From a checkpoint of a small mixture-of-experts model trained on Wikipedia.
Experts: 192 clamped SwiGLU neurons an expert, 3 picks a token, a sigmoid router.
Training: a variant of Muon for the experts, 644M tokens, 5277 steps.
Below are experts of layer 4 (counted from 0) of a mixture-of-experts language model. Rows are named router (the router's row for the expert), gate (a neuron's input weights, with its number), up (a neuron's input weights, with its number) and show model dimensions 192-255. Each number is 128 + 24 x the weight over its row's rms, rounded and kept within 0 to 255. Numbers have three digits each.
Before each expert's rows: a language model's description of what the expert responds to. This comes from a sample of Wikipedia text that the model never trained on.

# expert 20
Description: Ordinal and direction words like first, third, North, 1st, and single interior letters in names and headings, such as t, k, ot.
router:123112116094103159125138134147085159120062128126142149131110120152122146122101094142120152140124132126152063162118123120123117078137090115120115178128119181102170117128106114127161094130187113
gate3:107113105084114102141123122121116146163158158087103163093107136105160147091118112138122101142099093131112126152125169130138123160136087143129106141098137165087178154121147130115126140097109121
up3:178154127158098107116110141145123115143170099130121129118110123122140101118106120099113090113110125130130145076106096066109162132122115137103089117116143114122172114145155094107096152134139134
gate4:116149143098102169113160127125144136103134126192106133115131109104099174158142115132125096109138158114107133104088149156125122098118152133106123124116140155124118121101202128103109142083149150
up4:122122104098143114100139103163110153119127132162104121115116140090113089098113099184133117124126143141136162120100150116120104185124120123136136121143106122165129145095119128107133092150108109
gate5:116125132131121100120108069164127098108129102116128152149126118101071119103134142141140071132095132122169135164105144109128105118137100161111121114108137110125125199141108143125141132149173143
up5:127104129133140159141195119127133119166123142162146133162102130123136144159083131125117100093099185143135105107106095135127137113092186139157088116100143107133127161124137097137152110115067123
gate6:085051128135151103128138154110128132169146116133057136096091077139169152132114153094132139126114107113152141156139160162165152113160113111119125140184096108075133137136102130099114167100109119
up6:119100105117145098099139177167109124198128141139095126095087081129170116111099108121112142157123164143170122124108122150132107140124159114159138137114131132134107167156096082117096084153112093
gate7:137139113175129052149156114182171150081121098122112167110172128133055121121125126103130078176133122118129146099139120139101119103125134135157099132150095178130155101127136109116094110133152125
up7:152108103106192166126098103157082137122088125115141113122114168135147135146130104148185104126120124089125088107110149152142078148123161156136139142132153140163152132133144158138120160124110156
gate8:115129110101139161105171141162151109125143103131106152138105112116146118148110158087107151174184091156128121131128094138133092105109113163165066139172111109114125127161143108096129105124166130
up8:070149134114103162122156162132143161152155174155101114118134130160103164139097179130108124122107138084130092136093115114120123131097110137158136159167156128143130113128130060118115098105168071
gate9:113152145112124131133129126106110160158109134156160105077126151157089139105116111112112094114109119077096089110129105116090126099160124139157115126152084124112139157139117124126140134116110090
up9:098112130129103128095116108072145119071094131129144130099133128117145112107102129097136121106118119168152109121095142116147162106166134136160108115101149164126101095118166110127109097151123126
gate10:121127101153124159143130114147133120091130115141139143124174109176121148194136129128117130123163158126134108128115108147101098089100138144132094131142112152123137130151104163135130142100148077
up10:106160112158203147133142142110109105111157160157135141132095122160140132142143109131069110127129132159108136118092128167133142127114135140125119201157153129092116146130113106124153110113157116

# expert 22
Description: Colons after taxobox ranks like Order:, Class:, Clade:, plus pipes and semicolons separating cells in data tables.
router:117135152156155116138148166120112165149141122123080143130101138087144101137083120123129118128131095130138158135148096159107127162072142117113122173181101123134143151106121161167132111110137105
gate0:145137073134124126160120094119149188163138094095108121133131088099156124114142142145111106115084166165112119146132090154111111098121154125109111128166115128124161165138141175148129144142107169
up0:089123153127141120166182130112148192150109140121093104145162078110134124097123123128102116097123074101136118133125122119124092109152102153147100113143121120124142125133176125132117142120125139
gate1:110137148152116088091097145095084099110127127107181141159116139114127171166130118111147127111117135140147128122135129124099132132126123138149136162111077097145101131129148132081180107138135161
up1:074143143137122124117137082114127100135142149136132092175117187153123182120108133093101134108135139124167120129128144152120138117098091128097134164102089107130108128150129088111160161172109127
gate2:136119114129166144090138115157088144107118192116088116116101125100138129159109115114121097155130124117125142165144140129159152130110072147134167123157134118128084142139161131121131101146110145
up2:124127112082150116134116148117130114111134098098123150090110133126101113147109121091105112140129047093127149150159166145112125131084149136095135141115136146153117114083136146114112136115128142
gate3:112132145130182100162211148137111146129125097086133147153148146140108140126130116105141094122124139152132139131070129103087143146131112105132123177121147168113121112135124102118143112097160147
up3:077129114109128116137168154102108122134185104115154129107129137154144141137042132127123136102120097148133110127041141104094112121133150122147121161162101143130125152123133139122137138086131115
gate4:138182128161108145165143124156148150130062109102144147129123143116146084127111127145099128147130159158133128129155128107093152133127125080130086132133133073163124156102104103125115131102106151
up4:119155088085126099130135084134151153122125083204070151114062139094126133126136149133176155137117108167145135136122141165136141182146112116152143119143116125157115152111128087107135095094125092
gate5:147131189158136133154156120121143121139121121143100141154109154126131133114152138123111132138105148127158094126117130129139125133133126122150135089114153094142163113140154136193070121159153125
up5:157110201102130113130139141125114133133156124147110112108121136133149124148136122141146134105123105108114095118120067146135118135161108140128139125112146123107178159169105119152138110167151148
gate6:072146120081167183163162133103125139126122128143114118133143126144155126164173150184153140147118135106149102113123086162139135159133137134122145141111102109136128132162124135119120122092129123
up6:125104141120109149086127097138080156160163084114091109117106145110142124127141157168111110095100132148147130149123133153103118154116144102141110140096155116101136085145122128151124114149133147
gate7:118128181146140126127141117140122162167140128133141118187145169123130110122173104103130111105129120130139130161128121145142097087104140167113171179119134114099167128095107088092170126153115128
up7:154138146108099163122165106130148104152129120089093124086132124124162158124125133106098139137099121139099120100125129111142126152116152118124143154156134127151084070135110136129122103102114103

# expert 3
Description: Syllable pieces inside non-English names and words, especially Slavic, South Asian, Finnish, Chinese, such as -vi- in Kokiashvili, -pur- in Thiruvananthapuram, -ić.
router:136121161175182157136081168115124138152153157133043145116110114171136139125115125131099083140127119141131084153134153136111134121133117172129114153110117134120119129120129126147144144136134147
gate0:161137132155094113105094147137094133121130110122123135130089144147102173141110158153144151184149141086144142123099131143138141160162117220097152151113107104129121104172111124116154137152133134
up0:135118085125150121118164182132150106121113149153129192153097161111144135101119109134131121139118128090117126101091113183131111158169105123119124114105066144110140138118109111113161142116123147
gate1:113139141154110167138119159126136144129152110138133157132117109135142145119101147123112168133129072138105103155069108128108134125135116114128156121133139155111132136161131102132159097151149120
up1:107139154132128108144145136116139122143134143125203132197116103137140176095165166141121099175125129116148146098160155121115140115095110096135153153102149147147106150131171119120153108135098136
gate2:108102155150060078130141139110158143134128140103121140128104111136132119151144102116120061112136124138165126112136160150122142120143120139167090123125121137130160160157132135135135125092134165
up2:116128114133209152164101109084087162201126190120106099138083122132149114134110129130106153152063125146176156101161132109162134168129131091114104097118125188139142175115175155112152123143143099
gate3:137137118104157120155088104138126128126160147161084180127101132108137163156088089156096157097144100148116124119125126110125130116179176153162152160127084127117139114139114105111158102139129157
up3:122159110116130141132142149143123106094145162148132123130098148115153138112129112131098112130162082186118169112130149147093153174103105123149118162160164097089080160057149138125171134143131116
gate4:109081119120178121126149112150177132123126112205134130085014140131152141117119127114168115135090164160154136108129119090138139148110108122096125110131086147123126121139138110124120133095174158
up4:114085154127126076107123142150127125164108086110147137171097107126174155117100141138139112140114131142096135143118140141144141111129147115167104078158166132128118107120140078158109124138125112
gate5:127136111138128121087109079114143134163085155154086086129145126163133150134125150179066127149126131121133143119152139110121139115052152128159117203158109136154116140149107117146116163099141140
up5:111151160094205120142086125117094142121148140152083119108074152124133130126130121127087164134111188130108156156165135114102125093111135142125125134148137124107105135131119169102148105173155141
gate6:128144089119110102143164169133108129118109129129083093178071109115148149092119135147106125121125140181150122145151164075114116140150127127143094122179181146104161153103141177112098132125131129
up6:204122100154143141138088113130123168111161140142145129171131141095136111161150159107143130127098157145125157152095123131160117114148122102092088070154112114087137138103156128135146164119131110
gate7:112129125126148139160142134116127124114123132121094113118069155121155116105136105114060096136130143150118161125119120072116117123090142173095179109148110169141143094109108146140126090120141139
up7:111176083146174091132144131169189090105148119128093107127108179131137124130122123104127131133156095146113137155115107127101125159131076161103143120153123124110092120163143121155134115107133152

# expert 25
Description: Given names and surname pieces (William, Charles, Van, Stoudt), name parts of places, and line-initial list dashes in lists and tables.
router:117112143066097127127166126136082125122137161154124124125142093126121147131124090166061139140121104126115143140120133160135145142123158132175122142119089151126143165095157129141164133106155103
gate0:068108106118120106129153091098147108141112153143133133114158105110090127132150088179102121151128083115110135125128105100133077113090125152148131146137153109118113136108129114162133141094070158
up0:169109092147155135126130141169125145087108146116155143141102127158122127119096112153106134133174107104164165180140114163121148135165102107120157140104162100137116110175117137109139136109161102
gate1:112108148108139093142130106156115140124162101115130135165139094140131088105138130144128114121133130118133159174093126153118139124106118118119099152104150128116119092114137149104105156101166113
up1:133144192103154141111125107119188107144129134095161108158132156150122121177102104123137138119134101158137162130136121142147166192098148135120136145093153113143125131176123131074131103147175150
gate2:101143130155110153105140135117120117068062131119142136182112159066136103151100125114124117105094098115142145104119141140123120149180151153132123133129137159151134091134124098141147142114143054
up2:123078146119058097172118091116106139109120106106148126103113103107128113167148088127129144113117113149188124144133146102118124137098121073156143147153151136136132113147122117177133136090102069
gate3:125128123118104091111156087131110178149151130103156182129133133141088196113091084175125118139131112131143161141139146149096095149112087112138118119123157146131142144108141143176116114076149125
up3:135106118160135118103129153135118124124128171144119109121077123127127143148145113089114112114138105104139142135125155112151129150121172106120176136163137127131162146147125125118119156147154172
gate4:079124136128113142132125091143095145134094114074114103122086116153103169122146133114067115119120133128114132150135140154155112122073110146138136140101130163075106118126103121104152105076155111
up4:141144177097153151121126075160104170149131113138096136106132101103101083143121083118143159130146109100122177079126143122139107112077107128087133109124104135077115160138108137125124096109116120
gate5:099120137114142137116108110118144128123078102116133159114127125119178145174128119117100145087135106140083130098154128184109120145121151102173104136110130106130117143122094167122150123140122155
up5:098168156150122141134121124123147121130144135099101064129144084117138119122119101131123083107116145165101140136142113131111101130121128148135127136115128189117137082107095105140135137138198094
gate6:147148118137132165142104130129119166084137160102106116167129130126123111124138129125121109106130116121124102152107125114163131144104114115141140115134121117130122116097153113122104110099157127
up6:139127135128094144108135139122106164102112132122156143130122123129154136110126110102066120106120100090111131098136097136153163146086122073117146124105146088123126125105166092147063127124148124
gate7:119100158119108098116158149159133103124116133170125128126129096137110105126141145118123138124149137139138114148145116111085147126126113133121138124129126118145107139146077106127159123075168123
up7:148096151140164148110136130133159096128138094118130128095163170119128135165116114090152134138167127154115084135127158116070125119137135112058116127138154144173097095124156177102116153127130143

# expert 9
Description: Tokens inside infobox and taxonomy lists: field names (Species, Genus, Coordinates, Released), taxon-name pieces like Malacostraca, and symbols like %, °, N.
router:143107144162135165094110157123113109144122102130124141125134113190135104146124134173136127148174133118092113146134113179156082109123136141095107144100086151126167114095121103167154127159134133
gate0:137098140136137137128043119087103152200142093104108090088147124135132069136109143109149140136098082104126101112095146151101193141121130103104137112136109110125095130098181083136124153151111129
up0:144129154159153155136135092126145124137116160146169109146096154171150123151151099132143188141130149105134117090113152120168142170121130119127160087130170122152125150154103106105142076095153139
gate1:147149143178072144141123119179138108106092217125067147093109125150122132137149144131151116093110139126106153157098090147114093087160122120116130121151073148119116101107092131165135095121110121
up1:109130152134152179135162110144125146132095154148167121155132101119102118147098089128168132121129128137125110150116141171148116138147125064116089126118123167126141085088130140176160124126107134
gate2:126153104145090171165146097123158148151118113116120113132099131137133122115138091180146149133143129076109115120166107136096168113105142106093109104085133137131129085119117151171113147155147128
up2:119130118085139124139128078161121126120152159153162153125169167111137098145119125121147140155153131095098145124091138159130166119098101167097143115161182105113097117132101075171097139101117140
gate3:181108107130094158106121115085098104109134165114143141123118089168092123119157190134085167146178129168156122134082110129134095154114137163111134123117125186154100191086159160125163119105114151
up3:118180085142105101130155117136123121140134168131130155171120155142152156099119071117140153126120142089115151146124129182164125149161153111134087143147122162143147130124134128108124148120157100
gate4:117134087145126125109112120141133110093112117129135142078121141136111128126149122107163127141099115133121179180117167138130110123120151136149138124109141180165102134097102134126086137121120095
up4:157165142133123135112124142161160132116139151109102146123122062125143138112099109123127140094168132141127096123078117139131068095091137147115088141102120124116111125111135144134131143127118102
gate5:161114098123087086127100140124094119112111123130146113162095108153142148138120144149137125132129140130149120168081114145120132129122149153116127148114130133139129138150114142128146103133104117
up5:136138092107124097106121117113079127139130092116141108124158123113126132162105144144112118101147123142113112156100103083112128089135159104132083130142179143170152155104109151126119116100095085
gate6:118105124126114132105095130100143154129149110100164171160112120154126141117114149136107139127114073138078141112143134123149108159123152123119091111156120142125125120108178080197123146130162155
up6:113113145138133126085136138150128105106193133137107187106142160142152097112120121117108153090092147132127109120093087143087142168111114127133149122151112150116112151093133123092127159089091164
gate7:119090144124100106146120203117122119122135103133087095144116117136152137162077096142147103112150152189160133096120108134135165126147162146114146130127114158131130165083150128112075164133117138
up7:140102126115115159109107131159136114137163116106121142114114139134113129179111118129145096099121127092083094136114132145144138141113133150134116137120117188133105123055128126115135118135131137

# expert 16
Description: Capital letters and short capitalized pieces opening a word after quotes, hyphens, parentheses or line breaks, such as D, J, Ga, Di.
router:133131140095142110107196124090103162132103131133099155089136103141127117111079105136096075184125084156082135105109137103097117094119135188168125127131113112124138158101116176140083128161113121
gate0:150148109112113114136139147105087133096088117145096122108134138147125123115111115146109142127109107066134110144061150123104123151139165144132150147142122150128111156145104151115098149123133136
up0:095102108128075096142107139124125115106141139067166125121136104134111099121109090128117154123088166101154119114076108154124095147117173121151100132134064143138115095140112143131128093105126116
gate1:142088137126125110135106100181130134135139124153099110123092114116110165122128104155097142136160132122130106145171163165148119176136136138156171156090154126128130155113123124105118142119158127
up1:098119060125131121114131101147110137119132145127146129168149158149110086171118107167151146133118104123141156126128083106128111120110172140161120144145132104099127141129138172119155163113138100
gate2:133117102140116133091164145094194173131118134106122139125137126141112163113108113137090143145107171158110107141113103129114116115108115117123167089151133087139113116103122151115136099135141142
up2:144111112122091116135121171146131186112119137114137106148147115154123114143133134141131086119074140167121136132106130116144117122120128112097125103146131113106087108142127141151140118099157116
gate3:136112115103150156090145120153166126145137133145146101085128119142111118122130106134113080093145116119176085119145145123103164100129161207092146094148122178156116172138129125115126117118141112
up3:132134116158155139126137163167185132122178128153098119131165107147098132105106149143102163122141122084115136144158121080078125143114143123114171128145111135104121161121141112106113150128159131
gate4:144164083108150098109137097150132123165129157148182145082120152129155114108142097123125115139153123098151111101139117140111112093120135128114136116118086156149129105144109146107152153113101129
up4:129127129109103144168135125115144137131072140168134107155143153171116122109121103134148117111131158084164077146138133141157084139148129157116118161109111161158130098153182208101141148129120145
gate5:157069110141141105112129128159154119090114099129098118089126148114109157121134123153143058123131126066114113115155146155114136126154120114118065097111108135118129141088154141113131152138179123
up5:115129077124141140121126097133113144135118130149088116135128128115078122081133114142147100120123114105168106130158132125123131159148005153125109119121139107136133149163114101084147127182112134
gate6:167145146128121145122081112137110102099049120123130131125158131131134132121073109142134099137181144145158104120128113127136146108104114096104139177152147118088085159133112189118108138121114127
up6:131139154101066150161138146108122105130078077129104145105147130167140126091167119125064132149110157157135144126093108160082117109137118129152160165154124103095084135169157165143147126142122127
gate7:112144126168149125159113096064114097134073127154137163127085142131155075112143122147096149119178139158138117124161152201157149127072132122126122130113133121134199116124103162121148141138143121
up7:124146123142098139084154108090098141112077137139172165117120158104139139111111139153066183152169104094120155146168147131141150102122143137132132120142178134148135085132105133159106137152107117

# expert 4
Description: First word pieces of personal and place names after a space, bar or "by", such as Ed, Tom, Har, Sho, Ya.
router:116113135125158116116156136130121130119124169118067119106089113138111126121144134175097134154081120155114138139139124138134123116138107146158122123131147089110129105124137140149171142151131142
gate3:072120143126131125062125125144165135123113154106139112136177139149121095125175139148171105096133097116131108148160136103120128141155133119154130107101114120135113180092122161132155123137103118
up3:100115060130154142107140102102145144183142060145107094135174144144142131139160122129129110116070094131125131165114113111099149125123086096154119111129128194138126096116104141114140133135117140
gate4:140110109119132129103177130092166129139148139144108140082103123123099151101156132158119102147138172153152168115148119130112139105135119064105092152134097124088130121118143083112117117130090105
up4:136126142139141167140128131130174157093147140138095140150128169104147154142136085135131169151152160084111172132106130152109119132168114119096145156139125103118128125105110106138136103092152137
gate5:121135102127167113094103148110153163180101138116098164114134122113130143117139128107092149134127130163126082132135089098182180086126129126169113143116134136148116175107139139119126137193135119
up5:117124117110122128143115129109107128103085133100096161105167167121132118132144150122071133196114129136127148149173145112136142113142145110120153081106102088135105147103099167115110090100152086
gate6:108159135140187092102112128123150131120091113134124118144136127173124136112140130138100128114091128104163120116106136173150124143127080151114078127129096148192201127138139102150113154120157152
up6:092130151131115186085100110106118176139111144095126111147086110140116129111108161118133094152102126129148140112135120136090184178096113129139117151105097102134164100180116113164119138098104110
gate7:123158128105149132133105147111126115124161120146114108110140111133172115092136123113130132122128098146134142112124132120144100118089131104120104115135109127072114157150125131146112131103117134
up7:128136110116116128160085107106155146169156120142141092132142123143141113139128106127126164184099090141136142097137130136123132131127160135107159137149104132109102121114091141130158120119131102
gate8:160130177134122132145123102158109147174158115091143130101102124095122141130104126128102143104119103108151125091153121197130147157112115143136164113135108116129108159097125176157084137133139080
up8:148138112161124116155098107140128177152136126140118110121122093103174147113146148092116122141082102118123096126105144143112114156173119108116153172126105124139102163112162148130124095131145179
gate9:117118117156117156074134119055128132172162148150161126135117128089121168120146096107084125088120139121098116108176115126147093118116142146138163124112162142100128140157187109119146134147135134
up9:143160101089152148121145101159103085137128100104152123138125109118134128159137169089148149137119132089092191149124166115161121129156124109170102104130144141123130118132158130156067114132161141
gate10:117116161109117120114136165159128103115117107128110102142104152099096114136111135174165128126123127130134098153121109173133152144155118139100165105123141118139113161122122148176136127135132177
up10:120101113108134153130150133133150117118153109151110155146119124116189123150128107099119114126103115127144146172110140185117124116122088122100132115137126125134075109152126168138116116160102130

# expert 8
Description: Numerals and decimal parts inside pipe-delimited tables of scores, climate data, votes and coordinates, plus table dashes, such as 40, 79, 0.
router:122124146139076129127126153081150139120105117091145156147132140106138138133143119129072156135131117134124127133100081122153138116137118106105129181127101149100166099114105167134106145132166123
gate0:142122103187077116161161104136128129103152132096096141124091111133112120136090098126120137129120135098128130167147110125109108135152065153114115135138157119081120165123136124162125131143114117
up0:114114128133108111161087152138138119125099123120153128127116125086151143173093161124125099109135116140123093172123091104128114146146086128114138140113122172132138144145148126170079168133097098
gate1:189123136127103166130099125141141071151148148122137139129161155145119132160142158149166153128114099106125159121091162103116138105112104134146117136109151140130105121121117159173134154125139126
up1:148137120124156123149152140150099142101097107116116112122100139095135155170129123155144131143128127152147114095101179160138111143172076123146142134118134121109173137109116153078068115137128106
gate2:099101144164101152092136135070145106151098130084119177140111079109146083123140090133150150142145145095082135135146077120134140131128144128134135142135150110088121124129153172157082113134124152
up2:157095121141132122114106098148154163094118128146156139105135135128127164149125134097150123123143119126117163085120129152125136094114136124124151131151162106149134111131116141131110120143141148
gate3:138127109128108114124164140172119128131142157106098128163156106176125141117151152126072156128219161108119175123122139147132109124175105117143127207082146104148147163148201142118156123151146095
up3:122151138110124107109155153122148169136142135115127110122160166154130135122145144065111153116183138075119121164138129118142139134147139105123104164121117132113107167133121163052137116141144136
gate4:097146126135102137142169160145126163167116104131071162117133110105134156134128139109144155159106119139136127104196118116169106175162120127099146116129139121135136102112123126098127141126092118
up4:152147088150105119126185105112149135129105123103135120151115107143106115148109118119098152080107138119127127168098120114125110114132108175148123137149137118106124163142121163151160145109114144
gate5:150112132128120142135130123092122080167130111165096084146117161138157118137113134138105143170103100130134158103126138115116178114107117074148090162110135099139097126123107114111102136146159123
up5:093149094122151122133134113123114122110122137110129116150145094144136128115126133107138117154142100177167094147163105132126124161084103163114123150162132103086155138134111135113136118151188130
gate6:078110117119117111131162110135126124147134141091140179135148150136123135091151164090137131140123117163136106117089119093131161152121108114133125140115095123135106120109141129115114082142106118
up6:123092106137140113092089175129131110124152055117070087092069136139154143103148148117122100156120064186148127129161139121102153142166123171137153195160092131127137120149120133119122101122147145
gate7:119156159082097118122160127132120105136111158139116135055129116128136163135112150130098148138125130121145174119064124186140122160132090100128140167082137127132125106088155120175114098097161130
up7:101137151093140153141091135149116101113099123116133116081101100158125100130150138116123136135135123162098123160092157108170109109155153104115108110104104080131143163128171116153094116095095125

# expert 12
Description: Opening parentheses, en dashes in ranges and scores, braces, and accented or special letters in foreign names, such as (, –, {, ł, ø.
router:125117145193137149106125129129118168132140139159128169124142097114102142120111078158138116120110147125103150151096116135138138134102100120155120163132156130129135140112095142160119116219152124
gate0:140112131141133135150134092107113127147126149109109138106127110105159108141143139182132138122109117079105150126121106113127168073098147129083115143077152170136152118147131176061127175117155145
up0:137095103115099145144116102163118147114136148164130117110098087119173155126135106143097138155140133091132134152160098143116185116124137124071102124090151119127170158153123155099125143124110139
gate1:148096114129112143090113113164112136122126129127156126152142132112109161125107141156145148102124125098137153171161133162122110137136110119148139092120131130097166169130132140127082128198136137
up1:158124147113109112099126113148130115120150124114118108155094172158121119127168134133133126119146128108188135143179158127125153167151100126115113133110130147095110107139114140116128126150134104
gate2:125113132157148176121140103152144081151149123144120132182126116104122180159133110144113168144127110134137104159128096094125128099132139114144166136119121116140131154116141094092185111139115135
up2:123125146165137149148132118119138108128144153137131102111151157108155174161119148138120172096094139125151133151097150119129127135101159153133128111107125107146113125113115118103167136133119137
gate3:127132106143085107128124141102115122151122126128170134161121137123163116159082074131137158094137153106134108101139175135133109141145161122151142171108139121117133105145120111148127097103130089
up3:113132099123049141128129146062107130107102138140161151108153121142139145185144066093106164111158106127121116096088064094167132125158151148112142158086117134127123131130122099146114120088087119
gate4:117172115097121131041101104070159082103057131099119150093094150169124127099142139134123117133123139110120129165106101135138148148145088140140110117152132124131126116136094189088154125079123170
up4:180108137107105135087170107142133126137140129100172097135131118132143135136123126114104175146152131166105143100051116075110160152099105106099122114107119099142148141146110152108140110098121157
gate5:125096123151131116120081163103105084139104141084081139149136167148114168115083131129129133150138107127148182127107097148119173119077103130139148125097119143109103117141135130092119156201106139
up5:151135087076149155137125148116111103122154121111172112147099103171121121142128113107119166127204108141140163138130107141111113128135107133112132095120080130107103112182125126149127154157137105
gate6:125102125140161175111137143114117096114089119124060135107115171117130128124131066124165068112111115080097127183120091111112126099126094092146118139179117101102131121112128127128101137123154150
up6:117129124134065133119132094153121155118136123130124100173150130105108111110148198036148185114129136134153160140127129144116111128159129119122127120097121134127133144137142143151115119184108152
gate7:129128089145114135124086182100027135097143145161124137090165140080131142151133134103117116134155135135139090119195103149141143132104126144158142100119116168129103114165140137101114091136100131
up7:164109074165133122128120154163107143163101119130144112083115087096124133119108131134144095141143140135124145124114144137138106077165097138134145172126111111114128110116193156108134155109152125

# expert 32
Description: Verb stems and inflection pieces after was, to or be, such as use, due, attack, ed, ym in deployment.
router:112122110140144090131139120042109115142165115128089149092112128066030128180129135122133110110099117147190118115126138126119137133131114156101079122128095121138130097099132134156102139130110085
gate0:145126124145125159127131114091068143132097063120134125095118139092100169121162110126168112106131116149132116098116119109126124109070113097146111140109144134130172115131123158131161152078148135
up0:153133129096104150128089107142135158111142138160168111110108151163137172137187139088102127140146146127105156100136132123127091126074106124185095128113122139122165120142121133123103176136125097
gate1:113115121129150131135072147156152156147145120112048142129150126111112112135120126091148114073159192078143176154153144101114106098150174094112126108199108108140163148097105132156106113093099110
up1:160141106134151085129157138111149124163134113149114129117095115114129121148077114138155114136093126138110165093148114145120127090124151122119169141126153114166104138137135131139158166154162118
gate2:133137094102102129110093109100116148152142124131128149120102106087095140133149108156137146110156121124143094090109112099111127126123144130161117115111112082150128172136129104141122136145129122
up2:142139116162155131125143146119139123147124160158108098152144165094112184093149115137109096119116145137139117129082143127098112110123145114112134124091140145162128182115143136078117116145136124
gate3:158132086089136097161160108076122147121177123115103104165137106115084146167128087112146165172176075120130148097115132174129130172123134096184097113101184125098201143105080109141114108104145131
up3:119108137143140160125107137147166093135075113134158115096083167106171107116117138097106133155119099152104159134108125122104155112122069110145120116143106114083152116127136186127139144088131074
gate4:090117150097156084097131110138121176149127173112173159130125131115101168210165148175165172128105106107120107153101144131159124127107148080128123136132127123104151121108091097100151136159087109
up4:159148141130132131067131144124136119146123154120113142109133129135123100141149115146169160084109109131097085135174159102137165136095147163093117158138099107165146101147087143131124086156124135
gate5:151122117139133106132132139141112146130143089134120149120154155093089143131132092106123111093100105119152090119109122099132109101161164123176091182124119110123119109149129135118104128143117143
up5:101111105082111143137101131091103128158124161156121149149101172112116122138130159108179105154142164138121115078129148133151123133127096113149092092112086146112080118140125160080165119150151147
gate6:145128118080150167135142133172129112181121131111106160092149139135117158118095153124140138091135145084117184130067175156088159156143139124078168119142157145090110110082158117136125122126165104
up6:142107143121140114149181093164159112137133161104103146172137123100108181137107153168134128117143128145126116142068119058135131142142149103088109116121109160141097145107150154094107133173101102
gate7:110112127142143125114118112131101125112158111093134118140154110089102159123123079126121108116129131128148110150117178155121123109131099168118156074146137143097121144124096127144134159144157101
up7:137142152132162140096148087078108144147156124124151163136129137128117119142146125083107119142125119142101160130162137110123127138106139178125100170140143099152093123148140156126160122132142096

# expert 6
Description: Word-start and mid-word fragments in running prose, like ti, ra, comp, plus LaTeX command names after backslash such as \langle, \times.
router:133128142121077118129130147064119105141120110151080146170143122127049104179070123144149117124153131104166135132158160138137137168130092168116121149166091128093144146091117196146081119136118117
gate0:125104111123141159120092121086111123134134188138135154182159122118069133119098154126146147146195140108117110140099142153086169179081093125135135094163123146155114134086108134123087110167101106
up0:151129083146108155122129179136164133155140122091125127160152091123081136141083175148136182136145127087150115128161111167133133165128137128162109136147112100123151099153090135150114093108118158
gate1:168152115100089146146127101138115134162124125186157157116097136122129140132123182150158130156120140142148140137146142221161151107097144161127159123124130135130141123094091154096141144120133130
up1:167159115111129127143126124101177103165153137147115170150108084052102125094118141174109129141138158083115114149165116170111188186095088134089125071145113163164127117075114120103113097126108137
gate2:086135121137121131143153121133085173129115139129114109120115153131115141133172130174147166107155156112117147152161108128133127145093169145149109108085167124140120173116162148102131124155134091
up2:165100075145114152116108137124147141140137077119109166120116127148085107117116137119106122146132112104126127082154169149103135113165124141130125127114134063119137150105106128163103117093126186
gate3:086083101142138117140130147110128123143094123106103147159104127090103118146158099125138134093181107112143166126154111131131100105144101162115184112145121140126158185098092112097135173127120148
up3:121123087117092141138151131129164106132155154148146122169141181080138144134089157110137117128121130093098139121152122142130102159099134120126130153128186115154124106149138119108146092140138147
gate4:140144135148145116128131122112153115106100164155127103100149135143112132140141109155117154133144142088141194105146156155098135145175138169148159210117144121112145176097098125140114139141092135
up4:137143107121154099117144125095125131133187161152123148075101129142159116111147084166128127110132158142131086126126127088133099147107134108103131147106129099126112152106114121109154104131143146
gate5:146109102165123165109062133116088142138096123166121125101116151140128125125068132122135099117093125111123124153131144155140156117064077127132127120113155130115139149139116167096109111087109103
up5:150145156098119133080155125109090106145106189161137116084110138165141093142126147152124107073101133135131133158138133128186136137144120107081113103121153143151120101139110163143117126119139152
gate6:119102112138093145125157107096081085188125104134131110170130114145100122125099131139131102101171139115164123130151138150150115085127163165121110127099175190131112092121123179127097108089108110
up6:130105116134107153142087116127136101113121113188111132135137116127089136129153151145151127122148109086134150148159148175120152126132090112128093149174133119126126132154121162101121133114122106
gate7:122086130127150166159148134132141122123100073110121113137159104110168100123117113135128098110110115081108122130137138121101168156127158181167122149118156133091121138090104136102138119151141114
up7:065141086105155110079143150162123149137120137120121125152146143156144101123110121151111113141138129141090098130181126144092140118156129098131124055141112098149145141122174131157086147096076118